config = dict(
    n_layer=9,
    d_model=160,
    n_experts=64,
    d_expert=192,
    d_shared_expert=0,
    router_score='softmax',
    normalize_top_k=False,
    balance_bias=True,
    vocab_size=4096,
    tie_embeddings=True,
    batch_tokens=[65536, 131072, 262144],
)
Below are experts of layer 5 (counted from 0) of a mixture-of-experts language model. Rows are named router (the router's row for the expert) and show model dimensions 0-159. Each number is 500 + 50 x the weight over its row's rms, rounded and kept within 0 to 999. Numbers have three digits each.
After each expert's rows: a language model's description of what the expert responds to. This comes from a sample of Wikipedia text that the model never trained on.

# expert 41
router:493497559507393521456550497539503508492586460455459441494405415572431437409443504467614482537457513525433546469538545487446536432441609536579435514538516413494542575577486439459569527457486542472545520521595478501491440461446561525509465485576420587481451445488511508482521474514491439578590437487492525520564480498549502471445477478542455545562591495502456429465487497500474405533495524441555427464515588438523524421481570510546600524541509575553437538404492566555538490538555522
Description: Verb inflection endings. Past-tense and participle endings or whole verbs after was, be or he, such as snapped, pleaded, surprised, moved, flooding.

# expert 57
router:482558530486529436503550585585518541409513546479466556515478514482544416498500508523601463408600523464571590543474479471554521533432497407594445516496501511380547472487522453463543525484532599493511470521571515518567423487490487469448481556479518599463472605520536489474437527506488472541590509418522541573474485484417447554432469471446466521530467452479587583486498479520516517509476423558532449499582507410572469461404521479421413493417574428585547485530437466506464426551535480
Description: Odd fragments in lists. Mid-word pieces in lists and coordinates, notably amb in "(disambiguation)" entries, plus slashes, periods and N after degree marks.

# expert 4
router:435533486439410507523497434530411510487412520508487500452395553420517572475520499491431537398476517487491558542455495433504430531508501439485540473459522558433435515508480590512461504417495412573604517543552580494462530519441476470564573451425476607412561551414613424499569579482581531530534487509547447460430517484546453458552520546550462467500531513494466576481575538556526446590527459483565564488443563478523543486470489465496507485535526423467554570423499436456541477526411544
Description: Hyphens and joining punctuation. Hyphens inside compound words plus dashes, slashes and quote marks, such as sous-chef, self-sacrifice, 100s/50s and table dashes.

# expert 14
router:470564498479524432472566554522517539414494545430492579502486535501506486500507497550604450412637529494495590546498441480562518532377456422618475497490501520374563453513562480475534496482525563484497484513565469525550460477468487461415472563478508553427456601515527499529461538507488518542525473410488564581463541490403436502423469451438466528569499446487569588487487464520469491499482431591544470505594513409551522494400523491457427511456566447556526537572469445536475411553546527
Description: Place and name interiors. Middle pieces of country, state and proper names (Philippines, Massachusetts, Maryland, Guangzhou), plus the ath in LaTeX \mathbf.

# expert 23
router:546452473599565534474469488465506544481453510493579535545568517530488492537494447501537382406534493459465553517486530570601527461513447448486558413562489582552539509561513513614512567409491456565408496559457469464454442509441472491529485546418543586463433531495420409498594427406489563468467548485495526464473616455442459507495460547527460446440452540520573545515531508532499592536396440573549509504478446599504519487470418439494425437534482458481459462531432489466452499569494502
Description: Foreign name pieces. Spaces, accented byte pieces and particles inside non-English names and places, such as Š in Šehić, de in Rio de Janeiro, La, Los.

# expert 45
router:486535517500536446513539614575506513429516570490470539513499521509501455512484510556566467418602497489567580527498480487551543537396474427577454510473531497373570488501508462480579508488544609496515485481558522509561432496443461456430451517487518572461461636511517502484449517530462483537559511367492564562460492480402429522439468443445467547528500487455550583519505493525517519513483432575537466504601529419580482455435515476428406549423598442584525494557453480534438426529529474
Description: Mixed prepositions and fragments. Mostly "of", "in" and "for" after role nouns like member or Dept., plus word pieces such as home-own-er and census-table text.

# expert 10
router:549555564413441411568588542543447488468588572536397459518495502471545491530542587453573444452513487424478616508508444472538506557425433524548547462488452532506494442500536491428558498550496521440492490454503458520577504559504505540439445518468510516452513550534502478504455449499491452497505521522509542464437550546533407506430434452433396492560416438463477622484556492530448575423558397522542440461491457427562470428458467440538461475554563508482489492548429572457437411585535546
Description: Name-completing word pieces. Middle or final pieces of proper names of people, brands and places, such as Sach-in, Pent-ax, Muham-mad, plus titles like Royal, Lord, Saint.

# expert 36
router:530534431594463527412458476563564543423511516459538491441495490588475497430558496493532550517468417544554459536443515541498587545484471540458486502537536411518425528424421549519479561420529491517501458434486450486554442486466516475449596564523471460538483401452431502549622573496557513448480412579413477516453549519502552512462476604504518455531551498518454463526547475528521394437559495584412513522451421538419519452477536375533525553466484520559556554472516445519553500536611527
Description: Mid-word fragments. Inner syllable pieces of longer Latinate or technical words, followed by more suffixes, e.g. inqu-is-itorial, encl-os-ure, cont-ro-versy.

# expert 11
router:473542541475503451545574606577538518429509545464473565547489519488509472497480511519577453414607503481584603527490453475534525531384489419597465513469495508387564496499523455476545516501505590504507486497549530505569444521462474455428464538493501552445482606501528506494447516503470488544577479390520566576454521474412427552455498465439475534537479461463552573505491485505503500516472421565542471490605528419572470477423525474422411519422597440607540502566450464517448406542529470
Description: Connectives and odd pieces. Mixed function words like and, of, after, before, with, plus word pieces such as mollusk's m; no single clear pattern.

# expert 60
router:539527509543583562542562504477531461557532416520516597533426465442438407458531539439510454540449415542500467531447479563412560543522426491450508516594497570516479564435504450554442502459434515563594481452530421509454550458567432453569476472483537511559477531423596573559545501427493422534596480464455488445524533564536559572538454474568534587416512472482456525480461479480477450499453537503545440448475468487456546478546505590424561559432583440553493568487503558484478514509393462
Description: Clause-joining commas. Commas ending an introductory phrase or main clause, and conjunctions like although, while, but, that, e.g. "national team, scoring".

# expert 50
router:444430502454581538519481559429486443517438558550466550441505474403550548459513565498517412505536412574452497478439542570518418555467580399432437489481525482560513478520506508441480499523547497592577444488488562482474505551503517578592579601547497442484514555558440417465414580528521426520500462537573551462487516499528448422492489470543606508494429574459499476560545453500617445572537521468512461438459511524522537514421474474509447508486444441472589433433501492470456437490409444
Description: Opening brackets and quotes. Opening parentheses and quotation marks starting years, units, acronyms or quotes, e.g. (1989), (°F), "I was.

# expert 42
router:471551519482504452507571573571527492417518563472460541511495506513511444469459511520572439436634502473582560541509486501587521528381498394576471533465483502397582502529510472499545521511558605479495478511551487505565435530434492448446472576463512580483473628522537521482450510514465460567551501409527550554469506470387439531420506456457451522525482441481583570491507476531522505495498421566504467520576527414554500489422524494418402534409584454562525519555437481537439439559523496
Description: Coordinate and career separators. Hidden marks and slashes in geographic coordinates and the "Team / Apps / (Gls)" football career header, e.g. 3°11′46″W / 55.95.

# expert 16
router:477530511486538471527532590603539532428513555467475538524489511491517461491465498524592449425627511492581579529456468494566525546370486416598470521476504500408580477497528474466547520491537586482496476498545524515553420493460480454439450557474509566464467626506544494484436525525469480539554492396509573582461498493431426555432485460429457539545469452490555581527485470502505499512463414578520480531598522412576484464416505490443430521421588439603536492558455467536461443541528497
Description: Infobox and taxonomy fragments. Mixed tokens in list and taxonomy entries, such as colons after Authority, word-start pieces like m-ollusk, d-rainage, and connectives and, of, or.

# expert 39
router:528587556467449485557556552491460550527575512482572531467492519495475483501498542469456563495475411515481533503554467456485432539496422496401509537558472529507555459539558587615438428454514527434506442533452478485471497533617507573398470489466557490509514525543447443545515529478507478523510515412433428497518539504513498527420507400381529553510454442565521501429516587456565565472536427533409549580460468412531484473501463445563432492472515520409569531582514581529568425381561528
Description: Institution name endings. Final words of organization and place names, such as University, College, Association, Service, Court, States, often after United or National.

# expert 40
router:466511475482516437523561590549491484421491583455503557515490513515504464495465514505562459419627498499546583549500482465558534539387492418574455544472482497368533487524534469468556508491533595494498478506544509526531438502461492472433457498498516573461455636508504503454435515524473483540561500389505570602442531476417458544425475452437453509544472479479544578475490473498520509471454433562557513531615503418592472442407523492440413534427581448592531494564446454514468412536519472
Description: Coordinates and degree symbols. Degree and second marks in geographic coordinates, plus scattered pieces like the ral in Australia and of or and in lists.

# expert 32
router:576554549478394499517512508557480562566518482489580527565477530545538497483554558559466424558504406399499484613532417584584395516500420498569538475486432542532452513539567491534569460583399511445491550419536421514451485473476569423431509413440486461473574431446451467502523493465484455571419495433425552522476514494513558514449472549482522465493481529588489459422486578494481418522469423518485458538525483539522442436585466528449491467576540537512542536525441529582496500529569557
Description: Personal name endings. Final pieces of first names and place names (Carla, Mateo, Scottie, Spokane) and whole given names like James, Robert, Charles.

# expert 3
router:444524454468564494475445515486603577521577501480465474515566540496455481590467460455463535557534490562576489471472556510556559594507440526482467507464503432468435487444468508501470559503493582418450428523500466427496483514473431536549618505508496480466444456568431541561491477547535509392466510561425433567422434443460530513478547509526397467488557476481487587533423454460505542443419535471466552453444465440420502588505534655507470411440470566562467448513554445511570551558557493
Description: Latinate word stems. Opening pieces of abstract Latinate words, usually before -ion, -ive or -ure endings, such as organ(ization), act(ive), invest(igation), eff(orts), cult(ure).

# expert 20
router:508570532492522466522558610586503513428562533468507587496465537489547453498466489549636451445595515449521557537491429509567538531425436452589478532487490521380529467529553476478534518476493571478489486504572480512564482498454471470442438552453483556417459623542560461535463536509493509533535496450480509569470498458410411503444498460421464534531514428460576583503481446533504513530460437588535453488585520388570506479447562464455432528472571468585516507545421457560444388497531498
Description: Country name pieces. Pieces inside country names and other proper nouns, e.g. United States, Malaysia, Slovakia, Iraq, Sweden, Japan, often in sports tables.

# expert 21
router:547586469462450463427464509505611515457467534447542542464550549467458467492492442513437496548539576465473446538499468512565453555525410550575578498479514436532416445446444485526430539544495450497607549533520465429544480476498470480442489506428498608437502446560522475571400481545491441475435562486564514551526428430455540512501574441388441452576463446557511470504401548489472523405550518390500561475497558570483535547433504482513543511512582579533438569532568443514495523518596476
Description: Mid-word consonant fragments. Short mid-word pieces like ig, ad, ag, end in place names, taxon names and foreign words, such as Sur-ig-ao, Phil-ad-elphia, Path-og-enesis.

# expert 19
router:589573519498553426577455552450472595536521534457546511471416474416517526400485586496401419507565551564453492525528438532427502509446567508430436593501451453488455579482550460536505569566531536439474448534466489476601570575551556497519506479446540446542485544461463476467490437515439511553505490411516423506550447412562517499593551537472553455510444453583467511456553546449534420447538419506526466445450502478491487433553455556531517525523498497559576541432496582502412436550454519
Description: Closing quotes, brackets. Closing quotation marks, parentheses and brackets ending song or episode titles and parenthetical notes, e.g. "In Spite of All the Danger", (OTRK).

# expert 59
router:515513557469437501493529494544431577543483470518530503446527513559455484482485516569455536549501494453442487573557502467562422567469610478596540536442457510482600438596556519571494479547464551509440560518492519458520437573457536471454453510447398490484517472494416446514431516476451414528395553476436503525486546445455530529473606548428546550572515485493482397422506543470599394512523483418504542475589550490596466460567417430555495578558526562452484543479503535522482574421471514
Description: Surname endings. Final pieces of personal surnames and some place names in lists and tables, such as -son, -ski, -ić, -berg, Kelleher.

# expert 53
router:467518521462543443514558544565479532403546587455471565549486481485522434514489524493548441422560546476596593519492431445538514468384464420578521545536507490402570477477526506445512541484495611471490469485599496557591463468462523497437491518431532525507481554522536516456487576536462500493579487387482554565500500435466411567448459450466433567542492449510549602469484478473503487491468473568554486501599550435542513463414529493480399483425551446573571512555490477471504374552554471
Description: Plural count nouns. Plural nouns and endings after numbers or quantifiers, such as home runs, 332 men, women, children, copies, races.

# expert 30
router:480562534440413483459444530601507559512534506471466465458451579557440482516501525490510516588464542536444501436438401503505466617548446575525552522555550441465455476512434554513457522585530518417413452428542487534476513516454554538474496419521517514438523460473437521545540493448522444514578460495518462497547415515501575524524454530535440524511597427551503464512497498509524391442502419398554508532484546445438445432492575422491480483488591547605606569454487580489507585569476578
Description: Word-final suffixes. Final suffix pieces that complete a noun or adjective, e.g. pandem-ic, amplit-ude, wholesal-er, eff-ective, applic-ation.

# expert 22
router:526472410459518549494482482520480550432432432532566618520564558581469521412509464566509482549567590438482499526528486487463463492531401509568509481513523544498439471473496421508528458464562421518517615462525465457481408444429467559534480615477558566579480537504587462441455505450598562489400574490534511507585553472470515483507522591479419482532427484456421495579426492498511469533443408417565479578477484488517580477470460447509498481540475439536461440579418439492481512477461509
Description: Consonant pieces in transliterations. Single-letter pieces, especially h, j, u, inside transliterated South Asian or foreign names, such as Chaud-h-ry, Pun-j-ab, Eisen-h-ower.

# expert 37
router:537532515407422519564453528530483552547448530549559410570535405554447538445430564520486554535476498524464487516555460382583396568509517426536435496444504460470517558503561476541442379491545511425520511609482463453463443606474521516419571554591536446448473484549480474487539497474515555536560528515456428459440545519561526515553517493506504556536579509490473449397443561501563396522547507434527488442522511452564519462546426465549455510534524547502441495559480436523425429519567554
Description: Words inside titles. Word pieces and words inside film, song and book titles, like Burn-ed, Start-ed, With, Upon, Love, Young, Life.

# expert 27
router:469551516493525465542533589576517542422512571469464545523485512501531447502485510535598456392597502466567607534490453495552546510386487445604471484486509508373566462494538483471549501503521611511503468516545521506557445508462497468437454526490501564454461610521560477480456520509463468561583468410506569592463527480435433555442472471448438507523469470474564600495490480510507514530500425571542468491596516411534484454405522494443436519418584437602539505535461471540429437546545481
Description: Mixed fillers and units. Scattered cases with no clear common thread: quantity words (much, such), dates after on, ft units, infobox colons and slashes.

# expert 35
router:484554572385492482559424516515453571537556508494461430436515581378467496516492489549469554522452547518488553509511527455519519472536536546446529545570545430493554420530535534522406411461506459453393420488561486589442452559554497562484511478425563493458504535568514457452396531522528430517535494459430445498608554416567432545506533534484466521541497496524568530472504593412488550489597503532523526544553569507413491583426443454573520517478486486426468538466594551444551482488531447
Description: Common nouns as heads. Ordinary nouns naming things, activities or institutions after the or a modifier, such as film, program, book, law, war, Church, Minister.

# expert 28
router:472565516488512469508534576564531506406499574478472538536472507480534438499476524537600459424587512459558598529459467487548542544426465400614475525485507489364569475501528486467547486476511598455504473488547519491562466498442472481463464533463507581464471628520545476497440529531466475535586471457510544572446503476416454526456477475429462514541492471451574601469493469519542505515506439565540456488577497403589470452402532477442397522421584446586545504560443449518443415515546477
Description: Acronym and number pieces. Inner pieces of capitalized acronyms and numbers, such as N-CA-A, H-B-O, and digits or commas in figures like 141,434.

# expert 7
router:485507479404478561515498426530464542479467476433482492450512507466429504587491433465492468524584503462485524576491497496553456569535528542475553534439578392453484448557453522561514491489604491484524580508574486514456443432442502518433572488450502505482454483561596451525538460531515478480508506554450413556560415422378412455431554550523551579542507498467474441550442444464413377461553522476504506532457501461497487415533440657561522486518470604486453535560520465537557482493547430
Description: Mid-word name pieces. Consonant-heavy word pieces inside foreign or unusual proper names and words, such as Mel-ch-iori, Qu-ett-a, Ro-z-lazłów, Ad-ob-e.